config.yaml
norm: "rmsnorm"
norm_eps: 1e-06
tie_word_embeddings: false
beta2: 0.98
Below are experts of layer 5 (counted from 0) of a mixture-of-experts language model. Rows are named router (the router's row for the expert), up (a neuron's input weights, with its number), down (a neuron's output weights, with its number) and show model dimensions 0-191. Each number is 500 + 40 x the weight over its row's rms, rounded and kept within 0 to 999. Numbers have three digits each.
After each expert's rows: a language model's description of what the expert responds to. This comes from a sample of Wikipedia text that the model never trained on.

# expert 3
router:473394473472531500447594522532532515571520502515469497471552480471418565567538459504470524453515528533491460492435506478466561461560473534510523529518445497559471479433464519475446456565493460504492503512460545480548497478482518488481478502439583571473458438463535471450537541539473525524437479535563456500569410491469536512458526528522482488551435495575524440452512447471520546545473478513522516501482558510570535507416475493472503481510462474498497554575567544465453500525486463503488455464523455498527531538520530468536529566468465431479528551472548501514471529536471520467
up0:547500492460478504530515504576526564474483507465445520549525496484541478533535527494437563522476576490490479464536422558524514476528514501413527492550516555485493485491558512489515509485537479531534498483504519400524480444527492481510473529599496553468424563543543547470453522434497457535472507490477443457457542460586486468546482556458456541496473523540512600472509540569430557481501530517482543470448447505524519471498493486474528501494501548527470565459539575500510508461527507533464579561488469439482536494502583469533456550430519573481560485525510498497499477578474524420
down0:534443524520472472511547512526497495446461487550530512469487552504575563497476491576499477468521409544473552486509504543480501504491463528480437476499517523557509492563461522481472486430457475477442524558470393538510547525495493463540528430473533542456438480514504515467561520476471461530509509472513511520524487497503487524470415489539514472513531566496414431536495464511510494494420445557560622478507528487457547453431483491510544550540456508487514532467452500478530482491518503431455500527538454519551552506546597464534530401471486484473456484499460536600417522520451510510
What it handles: Early word-middle syllables

# expert 21
router:480517547481478449522381464547510462444539502525541445502522536504482462563491476519539519502417473514505439528448515470513511504493439538528503565564520511474467474498509450522499493516443446501474437531479513502496479474526526545465507508556461488474550556443428559507450493472463541428538521497530498455459544449541510470486566512556557493591571488541421498493515500581491468486470551434469537486491500538466496557430552402495450437551542454435522502444447488532508498448487494496546478556464453531426470498539500498449482445499507524520437463514467435445496447531509567457
up0:427519467531601483520408511616467559472493467493496489499500462540481525562445416477460480592500518514457485541486424457466517488453480475542480538571445530447549470481495548503493457509479563495573484473567433524535512476481507563505481506528460562562502443485470448559492602608453493445519495543534500487491528468558447534518545559570490530484439496496530512484475522539497575522473524488471496473541555544473520525458488524576560510486462524467526523512461495539547590548541530539503561488503447562441490544564474494530506485498557547463529464599586419435487486484493461516
down0:505524482503520478439480526471475563529457508516546513525486531508489442454492386480519423493506431505501499539438494507468542564515451520530404498420486539460468530525462500523475530501442556489470465548493437487482483517528473607516585486466519459502464547482563514517421505519486470510538482543463514483427502494442482564486482458531508462487430509440486503516551494442523566514482425406526480467517525468475445543462500518553482506489450598479532503423486537521522448588520522478521455501554517505488456473512427468522546518534492590455505465455492569467570468513478577526
What it handles: Table pipes and pronouns

# expert 10
router:492544509453518535484476508585548545574549432493561518496552465512516550535562475483526521466589493522531522445508498500474468552533478505504496502515520557452473526552445527435482500533566520502546482456600486498562458485561471497469508534548534512544547472434536493534499552589471462493416489529454521525437490506486457553523432510455532496466442496526518456557469491460499468539512472489456556554522568518439508545517488521472471524532460583549524500553419516421437533527516457443474487499492459510545515513501534541476479555529479462516477549455483476499458469541553467530
up0:544439511514536481560444459431503532442513522473459563589532564517489544526477471467527473505490489532536468490559608524518481502500518472509446415464550505483562529527449518468551475558539485435553556492544449619523423489512581503518475448445493528533513556481545514507452445495525480534433449496497525495555487520524565548392546496517473566445448539502565524465502450468527525490553455526447504453537485494562546505477591487555549496533435491628483513554459474498546493521532517494462506513495464440496486513486523491509521506432506437454516440490541549556496554518565549496
down0:450522448446519516502544505555598498466389459496480488531460474490519398588568500508536531498478441526448538467523486490504513475454496497447430560517499505422512461475533503425533522456517552398443535501555493490532561523483506499490508539430523447435552497472459537504540466489474458599521507520519484567549481552481479528467427472472500456519520542400556503426523493477431547507572478535527511452444511538533539463468450487488436480553505498502511496443473463483518489451546510566546525501535471534509591505486530468543537487493503518480548512459555458508518441500557510470
What it handles: Mid-word fragments

# expert 1
router:499477581456455436476515414518549545440511519481501535467558556556546442521499454518420536495485501467556465482474451399483567496517551492492518491495467494481458497525486548477498523470474461528531482460544539477554522424512527533527505519526558484538444478504593510498485522550476436467538497468577557461508542427510522487519463551470547535504482483435483474517565500555531481445470478474485464459466470489500459426590437485525544570462508502526488449548462470555550453429444480499444515525529590458459575480514507456530379476533543496595465483456501484565532544461484533560
up0:530558496458519508534443466479367494496489463458516507459491544559540459528592571489459470490437532456588524509543419566556525498441477509537516513494470499531554537577568435521494529518471475476550457503506458423507494540486449553459585449501549482483446455484535538552399529509530518492565508517571478494452525511513512523513493507548532470503485509502486494453480518495537527489472479404475556428533468514542578437540518545500491476449463480574488451497448570518501464456503450497532578530477501488418486484468531451546491537527501532519483483458463442494532536453468534607
down0:523524583500475479444530551469534447504496506552458510488535508482484557468437474458499510510489515497472446454429584489535505447543453504462469489467540535465561449551508503461558562471508465543510406551503464527528511492501505584526484550536492569472508495558522494554482494501496492417581516461467542505539435510456535487485508565441531503531552525516517550512507448467500528491488455494527488485485528555480436516528525426438484445540498394439438534490513523493542508491503467538478543460531525489491490474549483501487499593443505498413471489458534502545487438528517482479
What it handles: Rare name and coordinate pieces

# expert 8
router:483541510461483564509565529448502531480508434551530533454513428481446476427500470478532526459540459575557523475447544518475487589499501480470505474462487482554485514496471484481534498487462439484518497551497590563498549500504555526502519449483485466441462528546448548462502514546466529526479534446505429458500480490519546536535448438503544420491469502516503536571474402532453475497474423556475457536529491504501468490551473524465465522446508473449488581516537486539534536579500533500523415479532558437557590463527461546438503560523519479520540565540509453556451483533471492517
up0:514447537530496498513524496484432517563463519429443564546532488539459492504527441457516521491558529518498462511536489493526500528601495467528540554493457522441617437416529424449424503532484492515507424455493572485518443490456508526449488503458458501460459488508479500433518489547494488477526448472564585453545521434524494506510467483441485520539528560448475544508554490463514521516549448543498490505521480509489496495446499447517467465466507553460556533551484499514548507477500489517458528452368441538402399552480501468480464513461455537471551521525552487463406540558455574493
down0:528463532508495482545432493543513490514470511488501417481558519498555525512494521510490436530514547516539495459474530483463481502534452526467422510509529540562540401526471481533459473549532465587526491500578572470433474502501481509555456550526455479593504481559483472465546516482483480489509530513483475505459429502574465415533545485449587549486490460482504508436471504520513600427478576492461512526490511470537545467517525527450524465517530533547459506465557532442552495531522478556432481493484520508474493430506538511436490419477516461480481447495509508516516525407513501495
What it handles: Infobox field words

# expert 5
router:493435441500578516509577499509475463523443487541548472458499490423453566526576502499499488452505485489428542537440541473484518474550474543563508510540544449486414481509460439510453494472570507508509497519536439524506528529465535424445535498497579572484527469445566540439547545543482462593449431498483494582534473568485513464461492455588493456526531562480491394484489531471459474619528505461555530520535527470581553517479515452557462445546454514463493464574499548498456546573469458480543498478505431575551521569465512513554558529477482436498515510464474467478456512521524490456
up0:517472516543440527509555476511571515493510477489573507495487489537502465544405541432532417484512479508458482546560583487477486469415485506571524518457460483429511496496467489492440479508513547510485497513472506519468503502521449494483498475528543540559452514453503548503517461552595463480496491495451492535516495515488401533469516535483511433490534411546452465522498505491515524506480470447463454508471535539409453522523512466479551521535490493544481498531459478490507513483511501504532517582504461487482526537567459505508483554558552477458478500484518537442533457489529523474
down0:453471490513475539543515440486472498422468468432447503527528457501448491598451523524502503454465502478524458471405512453491492466522451494445562498535535482541559556467528479504580498484524612509533488492431545500503472472484550502461474466451436516497551478445512477508513461543442485546530455488505521485596491477561464499469474551540548480497422529498466533555403477455478462526448549509492513499482498575463510438475462537499528492477500558561543493477543488466491500460448437544480496460522467486427496546478579512530586514464485483462499458502514519473575521569402453480
What it handles: Syllable after first letters

# expert 22
router:500567588555426588473526467518520528512461418510470534469485491486479485447475536534501479500517487473440511514513559554515469531487474497520459488512508471460526512495538533529503496527459516535469488474518550573537482480497522417539477437504492478461491512581467521473481467477555416504532513484455501519445542485455468505518461488451540527544500492517461543485552512448527529555566420442528441500544503499474517470512529478510530573569492483504482483553518483542476498557529533543562498511430437488531495425523479526552445458471568517405494480500473536554552532485515461493
up0:505547579495514477484474533437429440535536510546485443447512580569509466504456485449492493475453501497560478578600484521574452546505481517503512442495498490440481527518429516507461555515403466514528489525513470541495515482517532567480502451485550496464535540565497517527523538480507479494519488489498543456493464458541483491535495527486522531578532476518547523496499488606484572490504498518469531490543520455432456488515514509476499494472404482501473539477524512496507454488486472571486512496529580473437466496466478477528537504546598501518491519452559476576471473459555572529
down0:514510540448487505538409500462497468494498519496464510475502542553573520511482475542473385432503477531458556569509512547475520583451509548476498475489526496470540470539449553462522500492486517460476517495456544496476537553456529487490515442532488542441584544484514467492458490490557508543525545557494508515526537495473501484453475458443463484611488504513518453516509501491561512478541475480503515475561440522485460508469489482478543482539533534508523475507565448539509488498521500542607517451479521485464454473422571559507445473485438399545441494430528477590565501504480459485
What it handles: Auxiliary and main verbs

# expert 15
router:484512461484480517460515523483527452422440484460488557453506514507520480508413458488500492532429441474427461449460531460484506576479534548520487492568543453485544427440483434509467497509552452483502502487469410501415550528516468488564487422546422451529443436538532496454471563586490404542501576546486537545492501533490453449522560434446494464463504489575491441519486432511468521491438466517533530477556553501559494510557477528503465537475500428446444487541556495530463530517473470535549443555500569538550494523550516523491501476521463519550487508472475434531467523482464453447
up0:483528529464494464468423534439467500464532528494483556535424520507537495465523484476476540508505512526545443436541565423576508449548464524504462490504483537523468514484538517492542565535453516495489571501523412501554452498559560527468515482486516502599459541515579401524440537503481519470478520492518513436492411546560528519460477577431428526464501461531442470388509507580475571466509544444468446431455487487484518435510466508521440455527513494480476460486529471464481449571511490564470459572526501529546482529458469471495524562505551491470462506505438378468468531534515481530
down0:458454480473468473453484473432483516511493496464509509523569444503472473494408509527504548484491520546482438467438497540505441534522521516510500474428501527435499467541499502459507493497465479565576459531524565552450488532489491411457536507533518441474505534471453542471445420436548496457598550518469484564473450450486479486582483510503524506471474519467523555512470525413505467499538548520521490470527557557417523507480594421507559497571533489507536483478397508548518499514489501493539506527472466485466514607490505507537495497580497511515499448518465583552521429474465443527
What it handles: Words opening quotes

# expert 9
router:513586525478486424529437536439512486476533494518555437534475547486554446506412472556502564552444515526522517502561484532560506472463508459521480531448464474533534578466525527514516500455503482502449504517500541449509531535513567518491554416563514482459552557555488508504437447448504491418566537444481508438459474454463483453522502506454512525510516445522537599524476516540507478477532527562474506528518442427440450408475553479526493535508482554508529487489408487462574486450484517519532563566537481397404457512459546501519484462560609457558503463514493502524557489530537463545
up0:471503563533436585489458519514493505487415495553527522501496532576503469458471539477493488485559439579487450476538527481548432505577505472403522533499513521450535545492505477497520557509517457512509480495563537558532483548515505399455438510521530490512526605540498507541499450519499454483504568496425527503535543514506464525533500516549536510480411491501526521481543476420530472529507528535436455469487503536466469534520550487451475506493508537547516511486481508505538496532488540574477488424548547525501555468493496531477439445492560508488527520502485557543514397492432512640
down0:497460427486447504455514483580537471474486489505502453559483489447515500505447513511499449485438554503460395488540479490464566524487557529452453569543541532546452542446458429475519487521526504541497573526427488491457467519452471504470541493554546522497489440484465542435499500488552486488451429494478443500397473455577502362462518443482517515515566478590438497512546426524459514498472482448491530420517492555493540503511429525491474492537500567518457488470514566509510474429504569520539462550492488499432454522576509523489519482456405475454432534539478511504482494455469488455
What it handles: Separators between table items

# expert 23
router:464504499543570497510567460538480452564514420497415528484509543452509539539502491401522473504559514469485539475445485545552515467522503515521478539464444531408519529500528508504506569520437519462498503527556477533529504425512518518485441516456468503464504480507464432556475512546460502454498447487451489564476545476589520531500502490559558590466491496470459520522474492598533530547511520447464523498532479545553490507552501453514546469548505563544499528505432522466540551538516469507480472489532483517506544576564487447577532541515465477414477479553540477519463507484558502524
up0:538439530517488526450566499495377511508518492468562453504536510459496488488543501479483504468489518538516525438509527456567460447432470459479579464472429445521486441533543551486513564478470576444540479541474494512534472520513448577531562507471557493516479487497562453515530569512466542505490449493513521559560475546524488540548514471522475461524475483537543459481455567537526471588460449465509531552540530482488494512479563477564578441498430499540455562482456526462413498478463530518542492522523504507512482456464519468569566562532575552569515468535536506553470439477498555586
down0:472492437440507516533471471489515501498449425489508412474502477528484483562486521543493544505514469526464474503522543554515467509569566483535582524518500531474522490556460481490474491492477467472468502513562562443489495553556523426465468512570505425505507520562454529517524523470482528430470486514506485556469511445544504484508489536463530480461537564496544536490451459467471488495546496502534561501511483467507545499515523459574443497464420488475543479421595527476502438424527556551524564489521525509477538505510426479505502455548511468537451469456499526552503528418438544497
What it handles: Word-final suffix pieces

# expert 17
router:523486446548491513522492505517492418513553570535512435544499504483561545440543531460511540509475507451511479544556520549516441472414480437454535535494442530431466489502542480426497507471473573536531502512508461538527479555532559562521500500455463510512536508579461477543498475493432524458549488531441449481495494586618521535467512575505577529527502484439477520506450594538455529461525551466515458504521507477481464514476481466493493489436484519493528501478483444479546410438531530570464502509526485439497496511455541430468540570553555519450450478546520497532465523555478445600
up0:410503503465545484471530480485538434511517395511448548484501446417483518526507490463475524483537525537437541500433493490485457526494509509463518464525568506476561503479371530452462523553469561502468504479595450506399510565418511491480515478502506498439435492461516451512488525495480457506463501488553475432592464506517452516442518456497522426496543537540511499482517510465459515568488518450472514423488491522563460455544534528478374546407502485471514563519522584547447494567537475470556520498548466457529534484527465484487540575460573551492505567462483499516489553438534534514
down0:475423491529560477503503571543546477540488486476495553515528494463540529492525488483539498484504551583409509445499452441528469467496492502562457500534501566475612475499416451544557437488539512415490534526496406574503488503536531517515464526480547484534571528538377472495498553515485564397482484545469458563489502524550463454505542488508570549503552529564522485479538462521431506483524494494505452536548512479524510516537445547518475463548575553474484470447491513484471512522499481478454449436493460466510492520541499515493436575450393457512473507455428530462499468532551435521
What it handles: Ends of list items